From a checkpoint of a small mixture-of-experts model trained on Wikipedia: vocabulary 8192, 438M tokens.
Below are experts of layer 5 (counted from 0) of a mixture-of-experts language model. Rows are named router (the router's row for the expert), gate (a neuron's input weights, with its number), up (a neuron's input weights, with its number) and show model dimensions 48-95. Each number is 128 + 32 x the weight over its row's rms, rounded and kept within 0 to 255.
After each expert's rows: a language model's description of what the expert responds to. This comes from a sample of Wikipedia text that the model never trained on.

# expert 8
router [130 156 126 143 134 162 102 147 167  94  89 140 149 151 125 168  61 199 140 141 169 156 175 144 130 124 164 114 117 142  93 129 187  74 109  91 122 182  97  88  80 113 101 143 149 147 164 134]
gate0 [128  95 165 126 189 119 147 126 199 149 107  70 149 112  80  98 132 121 124 149 107 138 137 106  91 123 162 142 162 149 109 102 149 111 167 140 108 189  87 117 156  85  79  87 156 171  77 118]
up0 [204 144 142 130  42  87 148 140 132 199 163  87 111 135  85 170 166 128 112 173 104  94 139 124  85  91 102 166 152 186  95 113 205 135  60  78 103  76 152  93 102 155 120 138 143 115 137 174]
gate1 [ 90  59 115  93  90  82 106 152 111 150 132 119 138 124 148 101 144 115  95 166 153 124  85 169  98 113  93  97 121 171 120 115  82 125  88 141 134 172 168 150 122 156 113 123 156 104 149 141]
up1 [ 93 134 124 148 108 141 143 119 114 186 203 108 114 135 172  88 198 112 160  85 153 130 139  71 141 109 178 124  85 105 137 117 113 165 131 152 220 100 170 125  97 149  97  79 161 116 155 140]
gate2 [123 122  39 107  65 120 166 176 163 148 130 106 115  99  87 104 149 120 110 189 100 148 137 101 113 131  75  94 122  73 146 165 138 139 148  99 123 167 105 205 121 131  91 130 189  74 195 171]
up2 [107 122 110 142 159 181 131 175 110 151 123 101 132 101 115  63 122 119 175 135 163 186 162 170 173 160  84 126 159 185 143 144 107  42  84 102 109 152 154 109  80 117 146 106 141 159 136 164]
gate3 [127 174 123 163  92 197 146 156 125 104 110 140 181 113 178 140 144 150 149 155 158 129 135  70 116 115 176 106 136 144 173 110 180 169 152 175 109 123 149 139 213 151 148 131 170 123 180 112]
up3 [110 138 122 187 115 105 110 112 173 133 168 147 159  79  98 171 102 115  26 168 159  91 228 124 127 107 142  53 170 130 118 132 222 135 144 180 205 139 155 147 158 170 131 129 136 106 191 144]
gate4 [108 110 109 174 142 145  36 175 159 187 145 140  85 152 127  66  95 152 163 135 107 164 140  79 174  87 137 182  73 103  73 141 107  78 153 143 121 116  84 170 152 120 109 148 142 126 142 129]
up4 [157 149 155 108 125 150 145 116 145 114  99  48 130 144  82 128 147  86 118 160 130  72 127 165  89  98 148 109 117 179 147 141 160 155 181 139 158 142 165  83  52 149 117 159 100 157 137 164]
gate5 [105 172  93 145 120 106 103 169 161  98 114 162 159 122 132 170  60 118  95  87 154 115 118 129 104 151 140 121  75 142 150 160 156 185 159 194 105  88 140 127  82 104 158 118 117 129 103 122]
up5 [145 148 217 139 126 130 104  88 135 143 102 139 100  71 135 108 138 129 122 145 160  96  98 142 110  98 113 135 158 113 109  92 103  88  94 131 132 206  95 124 177 157 164 154  98 128 125 151]
gate6 [127 176 157 122 127 162 130 184 164  94 123 142 143 195  81 152 129 135 166 168 141 158 150 143 142 144 154 140 165 112 132 125 124  99  38 134 155 102 136 132 160 106 162 134 134 126 209 138]
up6 [109 168  84 149 112 128 159 106 122 190 128  84 127 101 195 103 139  47 117  82 167 138 139 191  64  92 145 129 124 167 164 135 113 102 192 163 104 154 123 112 117 127 103 138 128 137 142  89]
gate7 [ 90 165 153 185 131 118 164 130 116 135 169 117 162 146 120 145 125  70 160 119  79 137 184  92 180  69 166 140 145 177  93 115 118 166 151 149 106 127  73 139  54 116  86 115 125 144 102 145]
up7 [152  77 109 112 134 117 162  88 161 179 163 131  94 106 131 121  99 102 102 183 148 118 123 116 143 147  99 174 174 128  71 129 139 103 109 171  96 153 104 130 166 186 146 163 140 116 108 140]
gate8 [128 117 113 137 113 166 209  72 159  44 207 149  96 112 153 105 146 125 151 151 124 107 113 116 140 169 172 164 105 179  53  67  93 145 101  95  74 123  91 176  96 100 116 144 109 156 106 129]
up8 [145 109 138 200  44 145 134 138 103 113 131 152 110 140 148 151 114 189 122 104 103 170 120  95  89 124 135 142 162  97  64 107 114 130 145  91  89 126 143  99 193 154 147  82  91  79 105 125]
gate9 [ 95 107 126 150 161  76 108 137 159  97 120 201  93 106  94 105 135 119 106 148  72 140 144 159 147 167 101 123 104 128 144 140 143 124 197 121 105 144 219 155 126 128  95 140 142 154 132 195]
up9 [149  75 152 129 139 124 114 139  94  71  97 137 101 161 185 135 149 184 183  54 152 147 115 128  81  80  89 144 175 173  42  90  69 191 122  96 118 102  94 113 168  94 142 178 106  85  65 118]
gate10 [111 152 144  91 115 158 129 125  60 114  59 100 144 124 102 117 176 120 155 130 116 113 151 139 108 125 114 112 116  97 164  83 147  95 166 120 137 176 117 162 177 125 155 124 218 176  60 128]
up10 [101 123 119 175 154 165 123 119 142 102 145  88 137  94 117  99 149 167 188 147 115 176 123 121  93  94  94 117 176 144 149  96 179 131  82 117 118 172  76  52 142 170  93  81 108 121 179 173]
Description: Superlatives and possessives. Superlatives and rank words (highest, largest, top, best), possessive 's, and determiners like the, its, his, often in "one of the highest".

# expert 37
router [195 156 170  96 112  76 111 157 108 148  77  96 102  99 159 131 105  95 163  89 154 104 137 153 117  78 134 128 174 138 143  94 122 114 164 104 146 133  85 162 121 136  87 151 137 187 105 154]
gate0 [147 156 119  88 143  60 139 107 211 119 116  92 144 135 149 135 125  67 150 127 128 114 121 125 106 149 146 109 179 162 172 171 167 156 114 111 137  99 103 177 148 116 156  96 148 153 124 140]
up0 [176 129  83 115 110 150 155 140 126 187 133 131  89 160 133 103  91 122  86 145 110 137  83 115  89 106 103 117 203 144 108 153 158  99  80  97 165  95  40 134 106 178 140 183 175  76 141 133]
gate1 [145 117 108 147 163 139 118 145  99 159 114 138  71 140 131  75 143 143  83 124 131 103 157 125 153 144 112  92 157 116  92 140 145  84  69 141 115  83 100 140  38 102  88 121 100 113  66  99]
up1 [164 173 102 135 130 169  94 127 159 177 114 163  54 103 112 111 152 121 103 116 156  86 180  84 141 121  77 115 146  93  50 138 139 141 110 133 111  75  72 142  85 108  86 128 149  64  69 127]
gate2 [125 161  26 178 124  79 125 115 128 144 127 166 172  37 132 120 132 101 108 101  91 146 159 110  85 101 137 135 151 124 132 169 179 131 122 117 134 150 142 109 131  97  92  91 170  84 155 173]
up2 [113 179  21 123 192  72 135 140 124 181 155 118 145  84 124  67 111 156 121 137 143 138 131 137 144 167 141 183 140 159 155 143 133 120  96 109 108 171  95 138 131 151  88 115 169 108  78 155]
gate3 [116 131  75 155 142 128 116 127 102 134 141 111  50 144 166 150 143 158 202 117 169 142 132 157 125 129 143 138  94 155  56 115 112 190  90 113 109 170 111 117 127 130 127 143 105 133 141 137]
up3 [186 113 138 122 186 120 138  95  99 146 111 159  89  64  81  69 125 179 114  79 135  46 172  92 144  94 103 146 123 169 127 119 163  62 111 106 176 167  54 103 158 163 124 215  99 166 150 131]
gate4 [160  67  41 143 124 198  92  98 104 190 206  95  75 104 142  53 172 159 106 125 124 118 122 121 135 132 160 118 122 100 128 139 106 106 120  91 129 102 119 153  51 136  90 139 125 112 168 146]
up4 [ 95  95  90 134 136 231 160 114 146 170 156 110 125 166 115 124  65 123 176 154 164  97 165 179 114 133 116 135 132 126 135 111 141  71 156 121 147 110 113 149 101 137 106 159  88  97 131 161]
gate5 [104 113  76 121  72  77 168 152  83 165 178 143 143 142 120 161  95 129 168 115 132  58 149 114 140 113 171 118 129 121 137 111 148 141 130 183 116 143 112 125 144  69 140  70 114 127 105 123]
up5 [154 122 209 123 128 105 123 131 157 119  72 147 109  65 127 146  85 108 139 171 158 116  91 159 102 121 166  68 151 156 109 134  87 135  96 125 109 151  91 149 173 119  95 133 160 108 158 167]
gate6 [157 185 237 144  83 149  72 144 135 160 129 120 127 123 114 149 172 120 140 150  95 145 153 115 125 158 184 144 140  87 171  46 136 144 170 131 127 112 136  51 163 102 160 191 145 177 161 136]
up6 [151  99  21 126 129 149 175  78 101 147 126 139  76 130 146  93 136  75  97 110 202 133 144 124  96 132 103 189 148 141 137 190 150 107 162 101 107 130  81 132  77 121 121 106 100 121 108 150]
gate7 [114 141 188 175 138 174 107 107 100  88 116 138 127 144 127 126 125 146 102  96 139  69 133  92 140 156 125 147 158 106 146 106 155 158 116 135 183 152  47  78 127 203  96 117 145 163 136 139]
up7 [205 148 185 105 114 103 133 120  75 104 101 146 137 123 123 106 105 126 124 137 103 163 134  82 116 196  72 202 106 142 162 141  56  43 112 116 157 108 115 139 148 170 122 147 135 162 135 174]
gate8 [134 133 180 128 124 115 126 146 111  64 147 108 117 159 161  72 118 137 113  74 111  81 147 175  97 110  46 206 149 163 138  94 159 133 140 123  78 210 133 147  99 200 143 159  87 126 108 121]
up8 [104 127 165 184 104 157 115 150 107 163 115 128 180 117 151 126 174 187  91  75  93  88 130 123  82  84 104 176 175  95  72 137 193 236 179 139 136 159 123 113 122 197 115  87 112 136 116  99]
gate9 [149  97  90 108 108 100 145 135 158 171 132  88 151 109 116 131 138 156 163 140  83 162 104 149 136 130  99  83  94 119 158  84 153 116 207 127 151 161 153 191 122 115 115 129 106 144 153 107]
up9 [125 117 158 154 148 193 147  92  74  91 124 152 107 120 156 125 128 164 114 112 151 139 139 137 122 119 116 107 206 210 129 129  90 119 148 143 135  88 127 133 188 117  90 147 102 175 134 108]
gate10 [ 92 125 106 143 108  92 165 151 126 114  39  77 178 171 155 124 175 161 159 112  97 132 175 119 156 174 110 129 125 105 152  88 155 126 152 113 142 118  81 111 155 110 127 130  93  84  92  72]
up10 [ 94 118 100 125 108  79 138 170  56  88 148 116 109 136  73  48  96 123  86 180  96 147  97 117 103 108  67 158 140 140 160 166 163 121 111  94 153 172 118 172 200 183 127 138 113 110 170 133]
Description: Adverbs after auxiliaries. Adverbs and -ly endings after was, is, had or would, such as later, still, not, also, publicly, originally.

# expert 12
router [112 197 118 124 167  90 101  83 161 144  72 146  99  90 152 125 114 185 119 126 119 124  68  89 142  64 136 108 130 137  62 148 177 175  71 145 139  86 126 157 116  64 191  93 137 151 104 158]
gate0 [158 169 163 123 154  89 127 127 207 130 124  31 144  95 120 135  60 107 113 129 132  79 123 144  65 116 162 127 132 158 128 164 158 138 116  84 141 151  88 115 128  86  82  92 156  80 148 169]
up0 [127 116 147 191 111  67 131  94 136 159 187 153 125  61 102  99 152 156 124 169 138 126  83 143  70 131 169 114 132 167  92  84 210 140 101 102 120 159  85 110 123 119  81 153 177  94 178 181]
gate1 [116  83 133  74 152 101 114 178  89 106 115 186 123 130 107  97 152 117 143 164 118 171 111 161 137 117 101 115 162 124 106 119 132 137  85 157 155 110 118 120 110 104 124 108  89 139  91 113]
up1 [162 166 129 169  64 156  90 144 130 118 145 155  91 146 117 107 160  94 157 122 147 103 150 183 157  84  95 152 155 152  74 147 125 117 129 141 158 127 153 116 122  88  99 102 124  92 132 107]
gate2 [116 162  95 140 112 106 120  70 148 108 125  92 120 101 130 131 159 104 107 129  89 157 166  88 129  87 129  38 170  63 111 126 143 119 156  66 124 184  95 133 125 153  70  90 123 133 161 196]
up2 [127 119 155 122 176 108 118  89 145 113 151  72 128  61 137 123 124 130 182  79 106 214  99 151 108  99 134 153 136 112 138 155 136  61 120 189 129 155 129 115 132 123 154  91 106 122 144 130]
gate3 [ 62 157  99 102 120 153 165 162  95 112 125 132 202 132 158 146 115 181 135 157 118 125 148 168 155 108 147 145  74 112 117 150 151 203 123 161 101 152 171 117 152 122 132 106 148 112 105 139]
up3 [100 157 124 115 117 161 202  70 198 152 148 172 199 129 116  54 122 157  91 114 135  89 128 146 109  78 165 117 127 129  61 170 135 103 115 126 166 137 153 164 147 134 123 122 178 203 174 183]
gate4 [146 116 105 136 109 142 119  45 100 211 130 107  58 115 146  81 115 113 130 171 123 108 115 107 203 134 145  64 138 135 171 101 166 101 127 109 167  85 129 149 123 159 140  88 116 165 153 138]
up4 [127 130 139 105  98 168 155 139 163 134 128 124 146 139  90 122  71 128 132 108 125 129 153 142 112 160 115 150 132 120  88 148 170 153 162 152 139 131 175 134 135  98 126 107  73 150 107 167]
gate5 [ 92 152  70 129 133  96  92 170 105 161 134 128 159 168 139  99  74  85 115 104  67  94 122 116  93 143  95 104 134 119 136 133 142 141 113 147 135 125 152 188 161  92 110  91 119  85 125 124]
up5 [115 154 158 135 163 100 120 146 129  58  78  75 108  87 146  92 117 106 118 177 187 172 122 124 105 113 128 153 174 139 138 162 112 123 146 168 132 159 131 106 115 157 180 161  90 148  77  99]
gate6 [123 100 152 108  88 128  70 113 131  96  82 193  88 129 152 121 184 182  84 151 102 127 128 139 100 110 197 149  87 196 139 112  78  48  73 131 130 104 130  55 149 133 144 150 122 156 115 135]
up6 [192 149  96 121 165 144 142 201  81 146 158 112 109 126 161 162  89 103  87 119 156  84 125 157 125 100 115 162  71 167 113 143 106 153 129 110 164 142 129 139 130  95  90 140 159  84 116  69]
gate7 [145 118 216 106  74 151 168 155 109 126 111 123 122 180 132  94  85 142 163 152  98 132 121 131 148 148 152 169 197 150 132  74 110 156 141 140 133 196  48 128 109 133 124 165 171 100 129 105]
up7 [125 112 117 146  69  88 186 172  95  91 127 139 127 128 138 126 110 115 125 170 127 130 152 100 131 184 141 169 179 158 131 121 132 187  96 131 122 190 205  80 100 127  83 170 136  86 133 134]
gate8 [176 139 143 168 123 141 180 104 164  58 105 144 153 139 109 195 152 107 167  82  99  72 190 118 116 142 107 187 129 187 131  73  98  83 152  74  95 160  70 108 109 140 132 154 221 139 116 160]
up8 [162 107 140 170 124 156 129 118  92 141 100  92 124  89 120 141 146 158 151  75 147 146 137 128 105  77 160  83 137  83  51 134 158 162 127 174 133  94 127 132 110 125 174  81  86 171  72 147]
gate9 [123 108 100 156 183 104 150 124 134  85 106 175 102  92 101 142 133 153 152 138 110 112 117 131 155 116 147 143  84 112 127 150 150 139 144 123 176 142 150 147 118 158  75 108 127  82 132 174]
up9 [123  99 189 122  97 136  64 142 118 107 149 115 116 117 121 113  97 116 156 103 112 106  87 130 107 119 107 161 171 147  58  81  92 130 113 130  97 133 125 163 151 102 159 200 127 124 111 120]
gate10 [ 70 169 135 167 159 129  83 103  97 136 114 168 155 128 114 145 100 117 122 103 148 123 161 121 127 189 114 114 176 120  85 167 152  55 117 136 132 168 106 131  76 144 141  73 157 153  97 154]
up10 [117 186 164 129 138 110 127 129 141 104  71  88 147 177 135  54 104 124 139 157  58 164  91  67  85 103 119 129 184 144 144 157  94 153 149 145 115 151 107 107 176 138 140 122 170 107 209 102]
Description: Ordinals and Russian names. Ordinal suffixes after digits in military unit names (6th Regiment, 3rd Cavalry), plus Russian, Soviet, Moscow and Slavic name endings like -sky, -ova.

# expert 63
router [108 140  67 186  80 127 137 158  93 171 139 147 105 152 137 116 116 178 138  99 160 133 116 115 128 169  75  85 124 176 104 161  71 122  79 119 147 162  86 118 134  87 100 155 182 176  90  74]
gate0 [163 179 170 170 110  90 139 131 196 113 145  90 170  97 165 128 138  90 122 137 148  98 127 134  85  29 138 170 120 205 115 181 122 118 141 138 151  92 126 101 126 134 169 126 218 132 101 150]
up0 [ 87 124  86 170  93  73 125 152 104 115  57 165  58 118 125 172 142 179 109 131 111 101 136 108 113 167 128 136 154 129 120  81 147 134  89 100  86 212  76 152 112 103  77 173  78  82 146 111]
gate1 [130  28 128  78 159  94  74 109 101 133 123 170 124  89 152  97  67 148 126 130 112 162 137 214 143 120 131 126  89 100 102 137  97 159 154  97  88 124  94 148 174 147 103 126 111 103 139 118]
up1 [121 174 165 134 132  76 111  22 125 168 186 177 146 157  86 109 106 115 129  85 116 122 208 167 146 105 135 125 114  64 123 150 182 161 147 160 133 165 140 134 114 132 138 116 186 133 130  87]
gate2 [117 153  42 185 119 106 173 123 164 159 121 120 125 155 121 168 149 109  88 129 147 171 104 120 100 108 116  72 160 104 149 207 131 102 122 101 128 188  49 180 112 171 137  69 124 113 120 158]
up2 [138 169 109 162 133 107 123 165 143 143  58  68 150 133 118 120 146 147 102 133 123 206 140 155 127 129 136  95 147 125 138 168 109  78 147 104  61 124  73 169 118 130 135 129 121 157  99 179]
gate3 [118 128 149 122 146 166 196 125 160  81 131 162 126 138 163 103 135 189 164  68 130 104 127 119 148 108 208 124 157 154 180 134 163 140 123 184  81 156 132 168  66 162 133  68 154  91 114 120]
up3 [172 102 112  86 121 139 163 127 177 121 115  96 131  94 136 161  88 128 113 187 142 110 138 161 123  97 171 142 116 163 116 168 220 127  84 149 125 125 129 140 137 127 127 128 134 145 165 150]
gate4 [124  97 103 162 134 172 134  86 100 157 130  74 132 113 155  87 139 144 170 142 151 125 189 149 196  87 126 133  84  90 151 136  87  78 173 112 104 139 159 183 120 160  66 151 139 166 125 127]
up4 [124 110 158 146 157 176  76  63 134 137 180 100 110  98  80 135 126 122 126 102  81 134 178 118  70 160  91 119 123  87 145  62 205 125 150 121 177 116 144 208  94 102 143 102  82 119 149 140]
gate5 [151 107 139 102 138  86 112 171 111 130 144 136 203 157 168  88  83 107  99  87 138 128 120 138 144 135 170 106 109 160 131 105 125 123 113 158 100 143 166 143  97 137  97  50 120  81 174  55]
up5 [123 168 153  92 167 141  89  89 105 124 176 152  96 166  76 106 125 116  88 153 151 181 152  91 122 147  56 145 118 109 134 156 136  79 118  73 109 152 101  76 109 163 134 144  91 169 191 138]
gate6 [157 122 176 133  52 116 112 116 111 139 155 202  90 143 152 173 208 226 158 144 154 146 162 130 128  38 203 137 128  84 174 102 126  71  69 160 150 140 177 134 153 131  97 134 133 125 139 105]
up6 [177  99  93 148 134 130 147 163  70 146  97 127 184 147 128 167 179 107  90 135 136  93 155 153  80  82 154 162 147 175 170  83 106  75 124 127 121 139  59 176 140 119 100 125 131 128  82 150]
gate7 [ 84  90 177 110 143 127 133 113  40  91 160 141 108 135 153 130 137 161 118 114 165  95  84 149 143 172 132 166 118 144 129  81 130 121 188 152 117 180  66  99 115 114 138 148 102 173  83 142]
up7 [ 67  94 134 125 118  92 176 103 119 117 194 143  66  93 164 101 165 137 150  99  82 137 150 130 174 122 130 148  97 144 110  86 116  73 142 100 106 135  98 126 162 163 158 124 110 195 130 128]
gate8 [187 147 104 144 136 156 166 123  84 100 126 112  91 146 144 152 127 122  99  78 122 114 135 168 112 190 110 168 126 200 117 116  36  87  97  96  86 139 141  35 137 152 142 174 173 150 155 159]
up8 [137 170 179 148 133 130 116 110  72 114 145 134 131 174 144 135 245 177  74 156 112 113 116  84 153 127 142 112 103 108  59 161 183 107 155 109 110 172 173 171 142 162 138  43  98  90  68 112]
gate9 [ 89 113  98 101 111  82 159 144 124  87 121 139 147  84 152 113 137 124 111 147 153 141  97  90 193 104 189  97 153 110 119 116 136 144  90 176 138 201 178 163 137 109 167 131 111 137 103 164]
up9 [114 140 153 158 159 130  90 135 113 110 158 113 100 183 148 167 151 176 140 102 117 108 121 155  79 101  47 172 120 189 115 159  74 124 137  63  88 121 147 171 113  92 142 180 127  99 155 125]
gate10 [ 91 127 189 123 155 129  97 147 126 101 135 114 142 140  79 115 141  83 128  84 125 124 160 153 119 151 141 125 124 116 175  99 141  52 132 124 124 173 188 135 162 133 158 117 135 111  91 100]
up10 [130 130 129 141 148 160 187 183 129 116 110 109 156 141  54  93  98 133 178 132 118 113 124 149  76 103 168 133 140 101 129 142  93 139  96  98 122 163 137  97 168 130 173 127  70 147 172  94]
Description: Indefinite articles. Articles a and an after verbs or prepositions, as in embarked on a, is a species, saw an opportunity.

# expert 28
router [106  77 198  80 153  86 103 143 130 159 141  91 117 123  71 137 146  62 106 118 153  87  98 153 156 158 122 153 121 145 123 130 180 165 117 120 154 150  98 172 128 145  93 159 144 117 135 174]
gate0 [144 134 223 109 173  89 137 128 245 139 129 120 167 133 189 191 120  88 131 111  78 106  85 142 145  97 150  98 133 171 157 110 111 151 123 155 124  93  88 190 114  92 129 152 131 144 124 144]
up0 [172  88  89 127 111 110 122 122  61 193 117 176 106 122 103 181 145 147 153 135 117 120 140 131  68  97 180 157  85 142 147  88 106  77 128  78 157 105 115 101 150 116 145 129 164 111 161 160]
gate1 [ 87 136 116  97  79 114 134 114 112 106  81 133 146 107 133  78  72 116 109 134 152 141 170 163 159  63 169 107 139 119 140 133  95  91  49 154 138 134 126 151 105 132 139 102 161 206 191 159]
up1 [161 171  92 171  82 148 157  86  99 122 126 138 128 136 185 116 122 130 120 121 125 117 185 108 164  71 187 156  83 133 183 119 132 119  57 120 107 109 164 150 140 131 123 117 161 210 173 174]
gate2 [127 122 103 139 120 106 119 169 126 130 165 124 142 123 115 140 127 134 126 105  91 200 191  85 143 139 113 102 169  77 137 135 228  41  77 127 122 164 135 111 130 128 153  65 134  85 135 121]
up2 [102 123  97 125 116 154  96 129 127 141 134 132 122 123 103 137 101 142 194 153 109 153  89 111 131 146 102  87 183 149 121  90 179  65 152 132 133 164 143 154 159 100 172  88 127  79 106 154]
gate3 [102 198 137 146 108 142 142 111  74  93  72 112 139 108 156 147 136 172 202 155 128 104 111  59 126 151 221 149  50 137 132 133 145 141 137 147 114 194 170 106 129 147  90 155 150 128 129 120]
up3 [ 94  99 144 160 155 162 122 122 147  74 118 121 145 147  98 194 115 140  87 183 137 119 171 145 136 123 151  99 176 172 120 137 180 105 114 133 141 127 120 182 132 178 111 144 128 104 114 157]
gate4 [144 131 140 116 145 175  93 140  92 164  88 113 102 141 138 165 135 111 174 105 114 116 113  67 147  92 112  96  97 109 127 124 150  89 126  93 147 106 118 136 110 105 123 143 118 126 138  80]
up4 [146  98 109  93 143 145 150 102 139 144 151  85 153 193 119  80 135 147 157 138 151  66 170 168  35 130 119  99  81 126 144 111 131 134  78 132 181 124  73 146 143  75 132  95  81 145 100 151]
gate5 [109 168 118 120 126 136 175 135  91 128 112 168  95 180 153 127  55 130 132 117 110  50 102 135 125 162 106 113 165 126  76 113 101 119 114 178 134 140  88 209 157 101 116 135 157  96 132 120]
up5 [136 192 172 158 184 110 159  91 214 140 169  85 163 102 109 152 119 146 109 126 187 183 148 147  95  98 114 107 157 144 113 182  82  94 116  98 155 153 131 118  98 104 179 101 140 143 149  90]
gate6 [128 196 118 133  52 210  97 180 123 116 155 109  56  90 167 183 140 123 144 177 124 108 141 130  85  84 175 145 134 128 174 119 138 131 110 141 182 142 132  79 122 169 109 147 160 100 180 125]
up6 [155 104  92 162 123 207 107 136 151 124 131 101 113  97 183 181 175  14 153 104 124  70 148  71 117 120 114 143  97 148 109 189 162 140 140  93 147 135 100 118 127 133  82 118 162 114 132 126]
gate7 [190 127 146  60 103 171 125 168  61 124 147  92  99 107 124 129 148 117 157 154 123 132 183 115 158 118 128 176 127 118 137  88 135 181 132 172 106 171 117 106 115 156 122  89 149 149  87 112]
up7 [136 128 109 171 130 102 167  81 162 129 197 165 142 145 130  86 145 101 159 176 109 186 153 133 173 129 151 149 146 135 145 100  86  85 121 150 132 119 141 162 118 131 120 144 129 164 111 142]
gate8 [121 139 201 161 147  97 152 143 129 100 176 123  87  88 124 103 119 114 123 105 200 138 140 122 113 143 146 118 163 219 109 137  90 105 110 109 131 154  85 132 138 128 160 139 127 176 112 127]
up8 [118 150 102 157 110 167 185 156  98 133  56 117 171 174  64 131 192 134 182 120 133 113 118  80 143  74 150 160 134  70  86 125  75 160 135  97 157  97 146 133 106 120  98  88 137 103 169 143]
gate9 [115 139 146  96 130  56 164 103 142 130 209 112 129 135 105 114  86 174 140 141 137 176 114  99 102 150 130  60 138 125 136  55 141 128 127 142  90 164 123 137 119 117 100 123 134  78 134 134]
up9 [ 96 106 135 138 166 125 115 130  86  93  80 138 150 182 112 113 136 153 132 113 104  72 189 134 154 104  62 147 139 163 104 174 144  90 139 140 143  94  92  92 152  96 117 166 127 177 106 120]
gate10 [139 176 170 172 156 102 107 137  78  70 122 121 160 141 158 117 181 131 130 115 139 124 124  85  59 140 151 111 187 128 127 124 130 115 119 105 157 228 117  93 166 121  60  78 139 149 114 152]
up10 [123 137 192 108 140 123 132 129  81 106  70 122 132 112 129 108 182 182  96 116 103  91  86 150 118 126 124 175 154 178 122 133 128 147 116  98  83 125 114 149 176 140 166 134 141  86 111 175]
Description: Foreign name syllables. Middle syllable pieces of non-English proper names, often after a capital initial, such as Aomori, Iwo Jima, Naomi, Udupi, Beijing.

# expert 11
router [125 105 119 129  59  98 108 115 124 159 154 199 135 133 194 132  73  90 120  92 120 141 139 138 150 132 128 130  84 147 174 172 119 145 182 141 137 110 146 133 151 115 150 166  99 104 108 187]
gate0 [185 123 193 112 169 114 117 131 184 121 125 143 114 116 122 203 117  98 121  53  80 149 137 139  63 149  72 122 171 113 168  92  97 158 123 152 152 144 117 116  92  88 126 108 194 109  97 184]
up0 [154 127 110 166  85  87 107 156 139 170 144 144  76  80  84 102  64 112  48 121 117 114 150  79 127 167 128  99  97 157 153  90 117 129 118  62 116  92  93 113 137 120 177 103 143 154 121 121]
gate1 [141  95 163  78 119  94 146 161  97 122 115 109 144 209 108 123 139 171 157 119 143 126 144 149 151 150 143 106 133 128 111  79 108  86 110 145 166 106 128 148  89 155  90 116 142 119 129 109]
up1 [122 184 146 145 100 157 121  86 141 189 112 158 120 153 129 139 113 104  97  83 147 125 160 113 178 114 106 154 105  90  89 139 103 151  77 139 216 104 149 139  70 152  69 134 191 110 152 138]
gate2 [101  95  86 166 153  99 114 123 124 110 124 161  99 124  80 120 138 144 117 191 155  81  69 146 133  97 148 159 152 112 128 176 128 143 115 113 149 205 143 150 127  82  73 112 162 128 116 124]
up2 [150 133 114 159 153  67  96 161 116 152  86  61 160 129 135  57 109 131 112  84 102 158 136  99 127 162 111 131 105 152 120 102 107  87 114 175 145 183 105  93 184 105 118 121 167 149 118 123]
gate3 [109 139 118 138 116 104 101 138 132  69  86 163 135 166 103 154 159 153 164 164 118 114  89  73 169 126 164 153  86 143  67  69  95  83 142  94  61 150 140 151 137 113 131 149 138 167  79  93]
up3 [ 95 102 185 137 133 120 120 155 161 153 158 100 144  72 126 143 105 140 102 132 158 112 199 114 109  62 105 110  96 164 143 142 206 115  90 147 156 152 144 147 146 119  74 103 145 127 179 117]
gate4 [162 107  33 103 100 226 116 116 166 150 117 134  92 137 105  88 116 153 138 129 137 103  84 150 137  89 150 112 136 102 108 159  70 133 108  97 173  90 136 115 124 189 113  99 113 140 138 186]
up4 [ 93  98 124 136  67 181 174 131 194 146  90 115 106 141 130  75 116 119 124  82 155 112 158 180 114 106 125 143 153 124 120 117 194 111 131  94 161 102 150 136 143  75  93  65  76 181 119 121]
gate5 [104 142  94  84 183 135 113 132 101 159 104 117 152 134 156 128 175 143  97 102  99  73  93 145  69  91 129 150 149 118 145 120 108 165 115 171 138  89 147 143  70 127 157 117  88  83 132 161]
up5 [151 170 153 126 203 114 160 161 118 129 192  89  13  83 144 155 134  87 116 124 121 106 111 127  62 117 139 172 132 132 139 100 101  80 120 147 107 144 142 137 122  89 139 160  90  71  91 111]
gate6 [137 123 112 179  75 130 189 156 139 118 144 154  87 129 130 176 145 130 134 195 100 145 170  68  91 130 172 138 185 137 127 156 104  78  69 116 153 116  94  85 130 140 170 177 142 120 151 157]
up6 [109 143 105 117 146 155  82  93 119 164  94 117 130 145 180  84 126 121 118  87 212 103 114 172 130 122 155 115  65 167 167 149 144 152 141 100  93 146 128 163 126 106 124 121 161  69 138  97]
gate7 [126 116 189 134 145 136 184 145  49 144 163 157 120 116  98 118 123 103  79 180 127 126 182 126 154 151 136 187 188 133 120  50 120 138 187 136  91 150 113 160 177 169 150 170  99 181  72 134]
up7 [118  96 117 126 115 166 113 135 109 138 159 165 103 145  90 114 153 115 147 143  95 135 204 131 126  74  85 166 160 112  88 123  75 108  64 146  83  69 196 152 110 152  79 155 113 122 154 128]
gate8 [130 138 169 121 155 136 147 122 102 110 173  83 120 122 123 135 173  79 169 116 148  93 128  90 163 162 130 151 142 199 129 102  83 124 116  89  81 111 163  87  98 142  87 169 121 161 147 185]
up8 [ 78 155  94 203 173 200  87 162  75 139 104  86 139 162  68 162 141 139  64 136  89 120  96 106  80 124 185 149 128  60  66 152 112 119  52 134  97 103 134 139 107 118 118 130 162 138 101 100]
gate9 [132 105 104 135 121  97 147 112 132  68 127 140 153 129  91 105 155 166 130 158  63 174 140 167 185 111 154 101  97 105 113  99 162 135 151 178 176 165 126  99 172 165 128  99 123  88 168 194]
up9 [ 62  98 145 116 171 151 104 117 134 154 151  90 105 131 132 152 163 161 133 162 164 140 137 109 108 109  87 152 121 147  53 132 121  81 150 154 118 149 138  94 144  75 112 172 138 143  91  95]
gate10 [102 110 151 166 129  95 133 125  79 125  84 122 125 162 129 135 153 115 180  43 150  95 155 158 104 134 110 128 137 111 144 129 149  65 123  61  98 113 126 132 137  79  95 102 127 115  87 143]
up10 [106 103 148 169 108  75 113 147 168  96 121  96 158 118 109 121 152  83 112 165  40 156  84  97 100 132 144 177 184 116 120 119 143 166 118 172 103 117 112 127 116 206 164 139  87 114 143 136]
Description: Mid-word Latinate fragments. Short word pieces inside longer words, often after an initial l, d or s, such as pl-en-ary, d-ivers-ify, V-ers-e.